From a checkpoint of a small mixture-of-experts model trained on Wikipedia: width 192, 256 experts in each of 8 layers.
Below are experts of layer 7 (counted from 0) of a mixture-of-experts language model. Rows are named router (the router's row for the expert) and show model dimensions 0-191. Each number is 128 + 32 x the weight over its row's rms, rounded and kept within 0 to 255. Numbers have three digits each.
After each expert's rows: a language model's description of what the expert responds to; "gets" lists some tokens that make up at least twice as much of what it gets as of all text. This comes from a sample of Wikipedia text that the model never trained on. Tokens count by the router's weight.

# expert 11
router:091201171101149108103116162174145130161083143144139128061141154159106111162120119137110144164091115127116099102160062090172108086119107091161157158126146146142114172195139107165169163108151092098114121091157081115170114139100189129100096104160122089142160119153103120131144121185081070150112118122123105110058131166135162165075130149154156194145209139153109126137139129134122116126140128079152094150166150112183198134146156170162145124104173117138087189115156126098204147059125101141146122181149128117165127100120177071153146096037136121133156099114122103147146178216121133095
Description: Word pieces inside place names, districts and villages, often South Asian or Middle Eastern, plus month names and numbers in tables.
gets: " Gu", " 1", "in", " Par", " District", "ar"

# expert 51
router:104199105134145137089126188212125141160113160139158134139132191115155118087158174154138106114129149143153076114065076118085115101115117149160128123128154168107116137123155098138117112119175098086128084091116114147171170095135160120115126129116131096118160138203128120110096116165065103136129146167130108085145108102121140159104105142142114167139214189129125116143124194211123168082233083074101104119155136158167158081103105073097115079117106115176091097120134065170144112110123102133104147099120135118109113124137117103070083131110073079145132144093124059120127088169132070067
Description: Periods ending descriptive sentences about architecture or anatomy, such as sash. or underside., and line breaks before section headings.
gets: ".", "\n", ").", "\".", ".\"", "==="

# expert 33
router:109152147089162160113152134133126106142046101174110096115164191138149117135154180173123124126088147102131095179156186138119174141084073085115074121099132119172100135181158095138139135096110124118151093050160142120150129135147138112107145139185104121141123138135209102123139100154167135184096156151123103118085109174136171193058085101178099154127197102177077109173136112126079136091148041115117078136128196144155112091129114163157091111123222129147083154121107152165205095100132155162149167128101116160142108148101139131139148111070131092158161126093130144127158153123097113141
Description: Endings and words in geographic names, such as ina in Burkina and China, plus River, Bay, Square, Memorial.
gets: " was", "a", "^{", " (", " River", " N"

# expert 35
router:105171150118102176155119134125112098149048155140123124141091103155094100129139115164180151145142192145109182148112141152122074113126093117134094123106143203133181129142141094117127131103149106153204140139091096086110148117108164125098130100175169139163185088070151128161175139116145072142081123157140125107099069128126156171120127100198110128114083172180115135130117125151160168110130139115078077152127149153126228112098202114189122097106176077134132119130062107088125087148173127158170142118128174150106125093104170118152171097103107054183156157124107163129160110196150075123
Description: The suffix -ism in doctrine names like Federalism or Lutheranism, the adverb "very", and years or words in election and award tables.
gets: "ism", " ", " very", " just", " the", " 10"

# expert 12
router:103146118143196108067081166133093145119135095076120109104113133141139098111167130082133202102162132110090125128109068164123135121102144065144090193151102112101162101115233099163162106143150137108111150104086149163109135120102184132149116090167113102064090147151175054141156113157130132151107097099114142043164091143137192141135172145160115120078110186097143114171173158147183132075127065133107076129152160116130090096141084147142148131127158177105098123109107115152131123114122059149177104162067160104142137107104142123132104109087088109202098091081122168127140142153101110104
Description: Function words (was, were, in, the) and table line breaks in sports season and tournament articles, plus years like 1989.
gets: " was", "\n", " were", " the", " and", " in"

# expert 62
router:129140168141118097093111139211190040152096190111108116122200164108121125089132170177098170201086145128097180111094140139127103100173093125144139176108133161102129095114166092164177163102171146099107173106106100134110150131101155130161092140162148155170134118176108071111132099142103140134134144139166113103120150131103140119087078099141083144157153130199130137130148128146157111098093081138089067161176158148138191164145125107154129132106202056151107147143086069131136086116150116178183157098166146143145131132108125124143112144046123087187143112132095098129163150214126112118
Description: Letter w and pieces inside Polish, Welsh or Slavic names like Zvirek-w-i, Kampfgesch-w-ader, plus numbers and separators in tables.
gets: " and", "w", " w", " W", " the", " |"

# expert 4
router:103167103151138102112168117153156122118128145105143113049146125127178093162127128126099098226119123134087053144113106163146132102091105081174127174095117160081116115112104113166168108107179138107145099082122079145150076171157138094107129165145126058078137139121100093103221107145121129143147121161127127049074084188135190183118134112152126167092161143148129119179114109120132171121125131093126121135161133134146125107108101131119173118095176115171091151089101140136161110174149132156181169118153187178166128118078169093158100063102109066157139126063124112166188137150117080103
Description: Final words of institution, legislature or event names, plus table pipes, such as House of Representatives, Hall of Fame, Film Festival.
gets: "S", " |", " K", ")", "er", " Festival"

# expert 56
router:128184139024121147102134156124094129148124139175057119125175160165163168103162175194163092138154140112108129090149108178204189113084130145141114123093097163064131165123136094153130123154185112168106113124115097106126155110111214117091077172165174046125193113118152184139154138128126105121084136105204120069169129127170117167150146118137121148097111151174078109149127138140142186083169128119107120155151170184135189176105142180141104133114173133128146141157093123128150078138145136096183145140161172120182152145123152155113120115128152144108163119156086124162155178132129132133
Description: Suffixes ending abstract nouns before of, such as implement-ation, cancell-ation, re-establish-ment, plus whole nouns like development, creation.
gets: " the", "ation", "ing", "ion", " development", "ity"

# expert 17
router:108122179141110154084104118090134037144122108133118116158177131130162118120179126166137099204139211118096062111117074097162122099147120099110104158126140111113162111156127086106093110124118115095134115142087071133107162115102172133126143156194141120159094079145096139125102080158127127098044084139096108107155069128166177188133175117143139155155187132145114107124099109145116124097130098106110108109222136137136102071081066117125155063072204117125090163138144152152111108105164118127089149149107121185122155110109149070094104118107112180135112103104110157137104146071205169111
Description: Early pieces of proper names of places and people, like My-an-mar, Nash-ville, Bay-ou, often in race tables or lists.
gets: "at", "an", "ay", "o", " San", " Lake"

# expert 46
router:138120103086145103078136137167086088148144137117114088139146149122106164140154168113057180182105142147071126128097121172121171038094095095143172110106106164127159143128156123184114119118127070121082138168121075161179097095134169107099073223163139118110141147115123089168170112073045136144110147102182125163113120217157126167106134106172092164144108185104159121163112080126108100097146095164117122116139138109116096051110024162187124095141174115127126125168098086123149123098170112143130119121112144161111148108105144142109163099152108117171129137123114133133138156187167106105
Description: Opening parentheses, brackets, quotes and slashes as in and/or, plus words starting names in sports texts, such as Red, Sydney, Crvena.
gets: " (", "/", " [", " \"", "a", "d"

# expert 5
router:135136176105141140154133162145041093180092161039144110095172206179137107150140137125196116173136172131123117096102100129156104135064104095169097145129096120099131076148138080120136088102171110119091122119104124178135142160102175100186067097169197111186115082111153098142128077090093074122158138140188136105138072128152073130184123125173102113100131165133122136145156139159172129102086109149130146140180142125130113156142160163109155133091061111147113162144123130127150153114116115155209138139096154108136123127154129124097087203062134105130173118144113132108100129203094083113
Description: Periods and closing quote-periods ending sentences or list entries, especially awards lists and citations, plus the "n" in ".net" domains.
gets: ".", " well", ").", ".\"", "n", "\"."